Below are experts of layer 8 (counted from 0) of a mixture-of-experts language model. Rows are named gate (a neuron's input weights, with its number), up (a neuron's input weights, with its number), down (a neuron's output weights, with its number) and show model dimensions 448-511. Each number is 128 + 24 x the weight over its row's rms, rounded and kept within 0 to 255. Numbers have three digits each.
Before each expert's rows: a language model's description of what the expert responds to. This comes from a sample of Wikipedia text that the model never trained on.

# expert 15
Description: Month names opening dates in sports schedules and prose (October 6, December 30, 2023), plus record numbers and table cells.
gate0:149113109127152089141143122183138150130083107206137166148086146131090118108105152158145105117136102110128160137160132153095141129111109121098130072141120132165115132140146162119102103134122096
up0:101125126116123152145116107136150146132144123149114133120087139129108085067174187165114120129131133136096156132138132180167136139170160120146122126121150119090122122152148138133087122140096088
down0:114109123170163105157115121128132148166130121107135113124114130104145134106127154123108123089175120145141120109093113130129063093143097157114136131146136130121106128144119155171147096165126177
gate1:122143154150153183112117090170106133112099136152150099110095137109126131132136114162126127110142097149099113169127091094133089136168110145142095127117121153133097140181113126210115114114152138
up1:099169105191166104129117133121117113171140117173111137107103150136117103143150135148187081191117143108100128156125122129132168111163139121133122079091129164142084126180089133087112108076157118
down1:143093089122089157107087164156135120106122177123061107106094101141153085117116123136093139089118111104118106133103120126153140146129164105118151139124136097148091107141155120095164184102128120

# expert 11
Description: Periods ending sentences, especially after years before section breaks, plus decimal points, table pipes, semicolons and line breaks.
gate0:134157120104106142133104110144131170131124102124101102097138127108150123138110127140142130072116072102192116154125126143162129150115111163113099116164143123105130165153181126109154145120137097
up0:148137127110118151109137108103101114125073124145105109125116137089111119110069079149151163120110125112096083116100104139158105107105124154121139097139110106158074120118130097112123123085147144
down0:141145077110137138090172097124135127172118119145120134120107152127130161134128121105103148116127124135103137146144090116095146064129113080093143122129125150157132142120086088148105119149137124
gate1:173146098099113172103152118140141160119103179154103150112089139122087147121170100086128122118096120119082063113128179110147136163142140136114144136093153147127089115097141157113121176124169093
up1:077177122106114129090062120126132134166072122143142131174087108094143104114122107136148129099108100118123168107159130104104166166120102151091120086105133160179116141147153119092126116151159102
down1:082140144161135099135130107085119110109137121138163136125130131136107166063146123103146143145178122142162108145139137109085126153092135142142126107121081088087115128153152094139141147132105139

# expert 18
Description: Given names such as John, James, David and final pieces of personal names before a surname, as in Umberto, Nate, Romeo, Monica.
gate0:099095135106125121114131114107157090092130119136086092111141165143102136143126144140145116112132150151114111084140147132103147134112170135137140125093140118158098104082151093092153123115138147
up0:146174150102114123137105102141120094154157157144093119149153137143119071134138105113142156132187131165104107119148123121098126131103121155109093162122133129164118127156094120100114090144110102
down0:112112110128107097148142149103140124136110054119109162127074106115164130096143136087115186124075118161089129102153137159135132133113123131089111196141102096106122153098124099119152117132133155
gate1:141143155096124129122130113141115110144129119126130153063136101139160166112157119130197099117146109209190168091128119147139141133136130102141154112119124134123129155146123161156109085101118091
up1:119134112155142114132139134061083134127147104120188109114168136114107131131118126126116132139146129094118103140168123112140136094142129132102091126112155126114094136146139141115119145176105130
down1:152162118091105130139086140141117140161167116115142105100114128118146087136126138130145165096109107148056172110154123157152138063116151147156113091148125127147116118085112168122114126161124094

# expert 21
Description: Commas, and, which, who, but, while, where that link clauses or list items in running prose.
gate0:099125091144128152124116118134126121097104152129147169125103108134139123130128081152140162135113164127095181081138111112103142169088131113100123157124104108166132115125142117098116126115121101
up0:107100176128134144150139139131149154163117194186125105136166143148149146122089127158123078156146115155129158111117128123141123157133117104120117129154154139142165135135137113132116133163140135
down0:092161151115117136129134118083094136149176141113109118157167108112096080138098137158136142124142122148123149117073144126126146105095155108099104136123105130175101131165155089148135132149144140
gate1:106185193116075089115126121176125161062097051081140086105146130144158156131097119092101124161134138148162095089131143138123131108132129170129167155108113140162100088103113112147193112104157095
up1:135112106114155113099097133157149117145102120157111166159148134121112148123154117116125112153118134117068148110154066128130147160132125146125126174140103092138120159113104129132138128092101089
down1:110100084151109168147142142123118155151109142169128134159127111139114160120149155089152125162147140111147131160133130103153112124141157133136167126103077164155175187104117095139129174125141121

# expert 7
Description: Verb forms ending in -ed, -ing, or irregular participles after was, to, also, such as known, released, used, seen.
gate0:112111167134108184128100141070098141132182158106150146099116118125090114105161159109060141099129184094145147120147151094129136138125141129106140142170110147124134121153169107110147108099099127
up0:103120140131070147125127104113112102127111134094109105132144143142130112116139157130142162142133145128147142122146105127135128142151105117149140155146112145086098100116112106118177136140153132
down0:098160071129153110122100134139161117105133143109121139125104131142143163148142160099144172090122134135084108137181113140136156127115128139088158159122153146128072147113174125105153141190120129
gate1:097120163133133135108112115122154154109149103125090103093096136083144148132168112118171136148106124106140072107121115111121148104115125113139127131100124093102141128104124082148107128063147128
up1:127146156105092083168085171128134101133150079088151126126145114152126122135068130151127102135154173138120117143154168102103147107158146113151122131072096132126143161125066117139163103060121108
down1:129159096162132139124123147134121112149132108182117151098139151181148142146167117090140153161149167151140161150121178158128079121088118151128141129119134128128089132127100138115091109130126157

# expert 17
Description: Word-initial prefixes un, im, con, man in names and words, plus possessive 's and closing parenthesis or quote.
gate0:143168109111154164123138085141115157131165150172063151134144098122125169135080113111115111141111115088149093163130151131162142090117117131093103075153138137137082114136127107171111156138100121
up0:096130182062138087123131112097117142141122089143141133162085138050153113128133094159157139066109138157142166118118110158115119110101159138104155088138147146121109138096110123108072135132076085
down0:132139147140104132129105129101137130075138104122099183142154135141156143136143147141099095079087141136126154134179170132107116122134153153134157133123175146099122120096121138110113134127122157
gate1:106128146106095149095115166092136121169154144161142184108170153133126122063103157118139168078143140139123135081113131114100127102154119086100104141156117110168122129190080147147146134116151156
up1:129079117110117155156138149131107135120106142113129147110120147116106089112121153143092118138145119116140152135081136081156185103114123107130115169123118161154090111113147184133148104126177133
down1:139096121133169076153082077106102167103093133128130153103103108145149156091132161120129116118150115136120133155072119101135138099109164129075095132106152150135147101122135140136175121126129070

# expert 3
Description: Final pieces of place and proper names and compound words, such as York, City, Street, -burg, Man-ila, cop-per, land.
gate0:136101089142094150154124136124131140151118120118151151135139144116116124102100164117137129130133108161117144147148146152163112159120167109075162136106070178096127125162169175159134160114116135
up0:124075112121153119136161120149105102126162109142098123134126124148137122133137148129110096093129159159108107132120181116139134122138147097155114105108118119149167103137111116114119159114127123
down0:085132122102186114130157124111130108138064077157117125152124122125114153123128085153104110144112122114126166097143154123119133134171143140135146165130148149129113126151139133133155101106126182
gate1:144108137100097152190135154109118136110163123125093147122160137110151117109105107148147134137120146139142099098169105146116190105100125117103134124143134142107121111164154130117124130138086122
up1:121129082113130129184096157133134084150109100150202119108083096130106106133123162192125123120120159163128136139104128106126098117130144147122111134084107158140128128106152131142124133117124117
down1:121110086097113117118150136137106092175142166151147093153109099192100137129116149128139122136115140094100135085119127149113123111125163119137121181164116167130169122126109064142117094129106131

# expert 14
Description: Whole numbers with trailing space in table cells and times, such as 21, 7:00, 20:30, plus paragraph breaks and fl in flows, flag.
gate0:114131106096128138131140119111122120123073101132099143113148161141124120139065157138139156119117133118148116084090139114107117120141120101080126118119143110145125113156119102150115083084120125
up0:165061179147090167095124134134126114183125138114148171105094156072123122129119170130108100170138171126127133077171126116148113098168107152110155128140110098136133098116157143111132127118135158
down0:125155124131138166133147131110094144096140100118174085129196166135146130105145116132130093085144152122140137154129189155128149105094159107108102127096164104109116144158104141118177144108144117
gate1:109144163149143158155135122146147101110131135116087157131160182152106133163171130159141116132158111115141134147105168104139135114155145144122123086118167132084172159143094178089061138126131126
up1:135137137150147122128129086111110166121095101112130146123090123103094121175079106091138087142123149094087145103127146121123116175136120126120129124129143129091162141159135126112084131064132144
down1:180100121123119151115151156123146146114097189095123141163145080130117122082126132108121157129136150158108136164140108092146147164164138153148131124099130133100126146127165177135145107136127100

# expert 4
Description: Subject pronouns and auxiliaries such as he, she, they, had, was, also, the N/A slash in tables, and mid-word pieces like includ, mark.
gate0:145143128104104097119139119144141132165167136157172106138146111109073110128143145146142136128118156122115177145156130145119137119125137159113125089171087095156142123124142086145121131080134135
up0:143155102111114109099148150135124129169108148129113095134134110099108167178116128127130127105124162152112138109099126158104120121142134136167137104127093118184111086111142107151124155131160113
down0:093132161094119111126129169127131121110112149123117176064158155122125102118102154095126150147114135127111163110166126114114122072130121072153116137154136129139131152151123131148135100119137137
gate1:107132114099155106096138118144119150088107120163084169146122147115140083119121132144147158104122120111164100169158128141101138152100144106150111143148129104161110106106141140113101129059128116
up1:128104105132115139146151116187146113120124082118154124090121098138124112122159124106125126153104112137110131122133122112065183123145114139132180126144132148128139136146125131140122129112162162
down1:120152104123129114128147129139161158131137165108129110091134110109140085131124112108139165150116137159161105087167121130130137102117122129112126154109136140116095128136137147133166081130129144

# expert 20
Description: The infinitive to and modals would, could, will, plus pieces like tr, ti, Gr inside titles and names, as in Martial, truth.
gate0:097081133143099113103097133117136131175138166155134115129123071140089168141098157145130133117112107135169110132158127132128154173105108107138099122136093147144099090146139163083146191129129131
up0:137138116123148147092135108115153138089058148131088074113131139176104136122132160099133131144171078112101126084164131141145125155106102127104146166150106129091126122106117129132099142119137073
down0:131108178107139138142140152113111142155156141128145163117153142091103128141118158137090140131139186156147117150185138110139145107132082127114100146097111180134120137094130121148116143112148137
gate1:129095090144126161082100148103151128127118161086085116115127126090136156104107143130093151153125127115134074169132161098099150140176137132084107097132160127082101117152079105149133090124087130
up1:127190112117130110131176107130106143115089170176114156140112110126149122173122154144143109160119126098076089145098133144159096113092119169138147096118078074129168160134171169122123166126159119
down1:143107139128183131112084103122096109158105138147109163140110161115149118123162130148151124141121149156118126128139113131120159140108104136125140092122151103139123120114150142154052169138173158

# expert 6
Description: Word pieces of scientific terms in species, taxonomy, anatomy and chemistry text, such as ph in phosphate, al in alkaloids, idae, ensis.
gate0:151108103090149101118146126194118146148125142171119129148127128111138151103135064136143140090107138164105135132146142150080179119150175152123126197122146115103160137134156118148132126085129111
up0:135126102154102118159136111078118126146129144123112142106132134114134129128108119132121117090137113154132161165167115113103139101151174115101128126125112107097124152120095093147122146120098113
down0:128130098123158155108139129100070145151163124102097132122140110149087167124122055136087135146128073116114116144088091109183152115117141094144131065145136135119133122127144093152119129133132128
gate1:164137102152103112117120097093124144142138160152128126102148093147113122146124108132099147100113123121143171089148134125093169139118117093143120100094136155146109145105115172107106120101096096
up1:156134152145151136139139114122132104111169117129131160120086137113100097102095140138162154106126137132159103067134120129124148095097100144111123083161120095119141118095173091097162133137172136
down1:136129156111117151120153154127132130134102111147105134123145139156132127116132156141111109140142168119116143114083147169113140132119147112137059127122141060120090159101120109137123119142151141

# expert 19
Description: Fragments of German, Slavic, Indian names and words, often with umlauts, like H in H&M, Fl-ä-ming, Pr-ad-esh.
gate0:092150126098122144114158145124121128147096122128088148131128153096161130145169115188133129090113164132091130122113156149130160088104143156140117165091125112113101084146121081131109151123155088
up0:135092105154128125118109115176156108126122139118156110089077176127169147122109153084120124124090120169129152117090080107149123095164142136116111170128121134134092098125126137111160148166140139
down0:128125167117096125105123132103131166134099139137104133124132161113158102179132111156123099113130146138125118109136132132184117155168143081133100142123135143143136158103142107066120161090105143
gate1:133173084129140140143141128128140116114114163165126144104109118096081152149130130083104124141154095077118121155093153094116139159118171136141151103146113153143146100155138124145097161161141150
up1:108180148125120114135107146100121169124130124106133130118157113137118121124099145095149098101121168158142096116139156127129108155121124097152150134144116152151145133135117137127101173120109100
down1:109119138173169107115113077144147149123101111139104140119110090106134120089089132127175151083125135133137146133137152124135127134105087108123132142108135147149130095145124122140159130137100135

# expert 12
Description: Prepositions and function words before a noun phrase, such as of, as, by, with, for, when, after, became.
gate0:097146096136157143091115145127107186114103151128127151081149140089130120118146073106113131129103131140132141142140139152099102136108165122078152128146154131109148115182140103111134097127118125
up0:127124133154120091100160118135145089141138183119128142109068096133131117114098142089136111123102117147121137129152146173118122136122147123084127139162169109118177161097151075113119131138160072
down0:114139081158126127137105174139115114147174141128119162106118167137136111110116140146122126145142193070131142131113103163127139144133133135155157100110167141143132118141127100134148079160161120
gate1:121133119091126091120158137134113125113125139131124164116099116148157105131099137094118122106136136126084125136149132092091153123125115110142131103164134114133138128091112088164085149127115116
up1:138091105157154110170140111158195144133085126109160101103150171176092126136087146129109138171083132108114129111149105150161152136113089152088177124102137108136151095115145112089108146126128083
down1:112114130147124106098156087138136158144114098126141112078177134110125156117071153111114116105143140150166104162095175129160143161153144098130134110095103150104090058114167152129171156114115133

# expert 22
Description: In, in, a, born, early, throughout before dates or places, plus list dashes starting infobox fields like Coordinates, Denomination.
gate0:089140099168109138119127155112128094133112145124084141131164166108156170092124130132136149095108093118119096129125136134141086089122126135123111129094152129105129135136153131129157128098117122
up0:139152146104150113125120161088134122122131141170097108139127133099133115096101163137116142109122137185151045126118151119111139130124147122107137115116123110129149125141123140105131150083155124
down0:088101128128118069134122081103113156147131092116124074091142165087149126147122141135127127137158094120154114131105113145143149101094135092131145143111129137116144158144127206154163109101120089
gate1:162132104111143174108125116164124111120164152142144142132173145134155109113124148104140140117154119097089144093155172121129127081125095095116125144138123107106114125117126105105102132110119106
up1:125131119111148104147142142199139132124129150101113169112110122160097097164135116135157135144143145116143134145156149141118125115092145134089086116134124099128130143133154171166092116172155143
down1:134125115139139116116107125132116128115138133167043127173108097164105135113124115092094076140143111156108156095120147109084094137196177128118166144146120118097078142101158101087119147118152116

# expert 23
Description: Letters and syllables inside Slavic, Hungarian, Spanish or Asian personal names, such as č, š, aj, iy, Gam-bo-a.
gate0:139109115135167123115141132160148142106103124138112145144083129114139126101194107122132127158159105113140108181127126126080116096158121175127148145127098124119123149095175102101133107133175131
up0:137104125135146137124132114149072127089128196103130121080118156149113150102139159153113118144121156108147144126136140163153074133130138146141102142129154136161134174178162171126110098188144131
down0:087143127146102121125124141146139114128121121098157124166149127128144192141126104148142100147105118158178085128100140141155092134124131123112080153145178131111149115147150133137126134114136133
gate1:112126128108106134113142141156110114166139132167096128076095156126146109113127092155124178158092131127145116066112136101098106116154164073095144114133168112133155166124146114134085124148092069
up1:139150115132141151128164143146105118161113122156090113180113148095138150107148068144088154110133110097104091134119138131108122160124102143120097101135151133106110111145131149128124145137140177
down1:142143120149148102146179145077090152150122095129140117122084072097129135166082078124150175095117163120126087170115119074146111120089123119091106181111091131202162152157102173136151136126171110

# expert 13
Description: Short inner syllables of names and words like in, on, an, ern, ton, as in Mas-on, gub-ern-atorial, Chow-an.
gate0:140111150111119128149117107123082112121090143119121150098135064154108103116103104116121169117150168140122143083135150126110095153102109095097114142124122118108058151147144083164099118104102147
up0:151122107159152143129099130117139113098134178117128111095181066147114140104100130131164096155186130096117106181132136123170131114109107125120149096131136159143133105134079157145144115149135126
down0:121116146117176146151121136109112112073082107155111117147116141111149116162159139151157148091140106120106196138127128092173128124112147134150090124125121122125104138101112092144114146123138099
gate1:168143140118086077073161114158120175140123155117138154146103102139081157127140140144074139060120181086139125097096134087112126097131132099143140127084080162091150157117149121096112167126115116
up1:167116143124102124099100126099116144143106133123137099162114120181106150104106144098165127125130134127176117179114119136148106153102111112131099169091121108147120083090125133170144107143163105
down1:200079113138130121135143149076165136174100143177168141153153102134172151126163160131118128102094108149176097085140116166114138154114109163118169120130117120104123118126119137178120150148149112

# expert 1
Description: The and the before nouns in running prose, plus word-initial F/f/S pieces like f-arm, f-ighters, s-ame, and == headings.
gate0:126149071137156126124134155112158140102101128114116172076125144160153126114151098111089124129146091154108137155133123182073177162115122112135124177130110151147154175122139178124117098136142090
up0:130116105112131122155129147102098114130088100117140110139159118110112163123087123139089102182092086142175104112114132114141199148145165126132124121104102089103069156084161127128144105094111123
down0:131115128131104133150128212149152101124129112107131135114102120103104138119122151117166127113147138135135163118156112131104121120125120093084092137171100098116157148198164140124096151161144140
gate1:117082135152136167088130112111151161096147117152134139141126116111158115149128124092106093134119146140169102130144126150145161133092128137126129103113116131141127090102105141144131122130134132
up1:132123143156127124100128130125160112138176179095121132132103105114119135163150145163127135091176137141140122128138129127139092146124144089125115143150119139184114123132152118163102043170107138
down1:138132135158084110125106181134148171174160140142130128137107119143152146142125135136157134155096117105099138155133154109138133129105144126123157194157165123136142149128097115119135117148091128

# expert 16
Description: The prefix re at word start, as in reinforcing, rebuilding, reports, often in military unit history, plus commas and word pieces like Val, cent.
gate0:124147140123163141102089107116115175086101127160127131166111115122128158141143136101136144137126127153151096159120093164156118137099126105154112129142084139099116159170169131154125129106105101
up0:142167098144132110089138101144096106061134123133102134115114120126120106121150103087169108091115169112098139107134114113082099088136147125146185120128134096116106184105109105143123093122126089
down0:171122129099150121142110133158154111171127115123132159171084109095164142088116160134085108139123123108150107102055115122074137124126124171099115145137128091128155133106096135066101095100153120
gate1:154114122151119139142093127102125117132108083141129104132107167117108171118140098111136140100106115165091140129133131179153139170151112138127148181128083166114105152081158123187135136120135134
up1:145098100135119103152072127122136114119103073131119108120087091162121114140123136116142134101106167098110107110135118116134130110123168175170102188158078127123161119171149145157199102123139132
down1:081111131104114164098148099169124153146078118092118105143127141149143106134115131098129127151124158153161083105098127131130200090143175136121164109121092123149175188145096084138116091158134123

# expert 5
Description: Decade prefixes of years like 197, 195, 201 in dates and ranges, plus mid-word pieces like r-ent-ers, univers-e, name.
gate0:124103140086145163141104157112139156144092140136102140108110125117149139113092074144119129133139152109139147130113136139177119130093135137090142135095166104089115180139150164120096178107175115
up0:116104113126121134140108140162160105109120095166076108147124143139132107101140174147117119148126103149155177126166141103102160118145098145149106121155149160133121110147076136117134109188148140
down0:078123139139118120118122120122139135125103113128135184146151127155096108164090112115149101138135125130140192146123110119119131110117157115139157151140112146100132127090151119105073117141135149
gate1:135171097142120133112122140097126148130109105102136105117092102185122141103108091123117126136077153101123130097129161106136133147147143124136113117136117149143139180171131083131129152134105132
up1:099092149106110141124152124105111102141135143067144109082066161138077126160091108149145128104112115134173103138129109176149142114112124107165175158103155134089121141111125096133111156131139148
down1:132107138153143162113130139109107130163105136107158167105133167098112134185098145096134126139136120159104067159130125061075130123131121135122156157142170124147114138126125080123139184136125123

# expert 2
Description: Hyphens joining compound words or year ranges, plus single digits and digit groups inside numbers, such as fast-food, 1949-1957, 35,666.
gate0:148133121113095114129082130142107103124140108161117104128127112121110150129116136107134112118154130171110127100123114127130130132121165106158124109182089116163128112084069134133107106111139126
up0:128140118149104088151116136151116101131118179157124138144120121082117124131105134165126151125128123090102135159127148104198135133074093111101073089133150166155147145153144096143110149124132186
down0:115167113097135156123107144110110126106141127097143125142125090131150153101132140087094158091150126129158110124135127127145105161138138095125070094147138132123130134128107113140115109136071153
gate1:188133070118127168125126116118160132159135132140157149149144091184101080130098109157126123082117116094128175106162116156110115117071138129079106126106125126115120180111112131124156151091132104
up1:129136144118147130119195135152117137149079116098136164179134159123108125133092126094107132099123128156118102155135132111124138112138085190139111176153070124121160149143080142163157195111124148
down1:100168105135130166143134073144095163165086125103099135148124154151103080139154101126112143125147144142121153122122066157166143129118151095128114106162133151121156160094124130096110115098114134

# expert 0
Description: Opening letters or prefixes of a word after an article, such as the c of catalogued, struc, fac, dis, sup, K, N.
gate0:139130141065136147093105107117163164108118165133155127172149102117132096155094131124115171125102137159107098136126111151091125125141161137166141141153135107102113151136150121143138186092145123
up0:144116133154158115106146117101161122144141125133119135141144124138130113129115112128157168119134126149144114165093157092108119135177114167144153163108145129072110110169115104156105116102092112
down0:134137147131102104123115155180145101122162143131086158141135118135116136159106134090106138123157158139172096162118172164140144135130133132129160093159102162113123099165080098152130196120155096
gate1:122113140091082132122130098093167178103154150132097129112120106133136099102153114128167081096110111136107073154150127150129119097136126110134175115124103134146127166126167140132083129158097125
up1:155122116089137142151133165159140091126166153140168105130144138101144137164210107110113091128148140146153118074115149117128110124139154096086129065129135140135103106138111106138161074090138131
down1:141171115151121132117123108100128169115121105128181138156135132101158119082130095127120111123139128147137110114127117091141124144123150119108119145106120143123124127140152160109129153119142095

# expert 8
Description: Noun-final suffixes and whole common nouns before of or in, such as ations, tions, years, season, album, church, plural s.
gate0:084129187090126156135130098080136181111117142116122145173097133098150113112090104115137117152113134131187103113135177144136122119128112105135137101124145122110109114119147126139161114129090154
up0:057128131163090118105113116107091138148130165135154113117148118141128161132144122090102103154125131130146129105132108105146134130118133153133134103127135126075121121146097133114135100095144154
down0:158088135110153133152129098159132127119098124131108104113068180098152153133128177139122133099134120161154132115129122142109133117146112168128148127135117115144162175066111100098099097117110138
gate1:127115062118174123106146068099130132144131089116109113138084146139156117086113115149086137129111136117097117161140129129134104136129138140072135148103148079103088132112121110150107153134121109
up1:119133124124148144131142134135128151119175142103122116091158113163114148134130118131131104099140141105125158123159160100154113145097126120123124096120147120066095139120089114175077107151151091
down1:123117141104120107126158159123144086107131120170105106150118121158149157129140079122128148093165082154124127108085134153124116145129152147166159119125121163128128125131136131111123100147149132

# expert 10
Description: Pipe separators between cells in sports and statistics tables, plus list dashes, line breaks, semicolons and country codes like USA, FRA.
gate0:058091147146127166124144117146113096098120152123130168171102116163102105131078080097100174135157126128125110125128127101105125121117105144106132160108198138112140130106134144147162119120097145
up0:100097116137135137129106145101129118143115083136131137094117107157158149184123123094119113100138185115137100094097107065105116152118090109154078148122123115132150123075130127128069133089116183
down0:153113102139131137169192158098057158099142145147097138125125118187099106150139136128138133104147129149127123172128168096147133127142128123158108132090148138142122131143122138138119177152120106
gate1:124140090117100174106142103123167127107119149139082146139162123109128130126133095136090190128121123097132162131130126119111149094121121133123146103112135110138102096136189127130133081116150093
up1:093127113087114131139145151089146114130152137138107152120087158161148089152131133113138110191140164089103134117136124093113135100147114125150140160162125144192145142087128097127082170117132134
down1:114129143105126144122096159124152065096138106105096101150147130170108146139127129087165117154106147112130109158128110115142152141122129121129095081165116127120128164124139089138132151134152147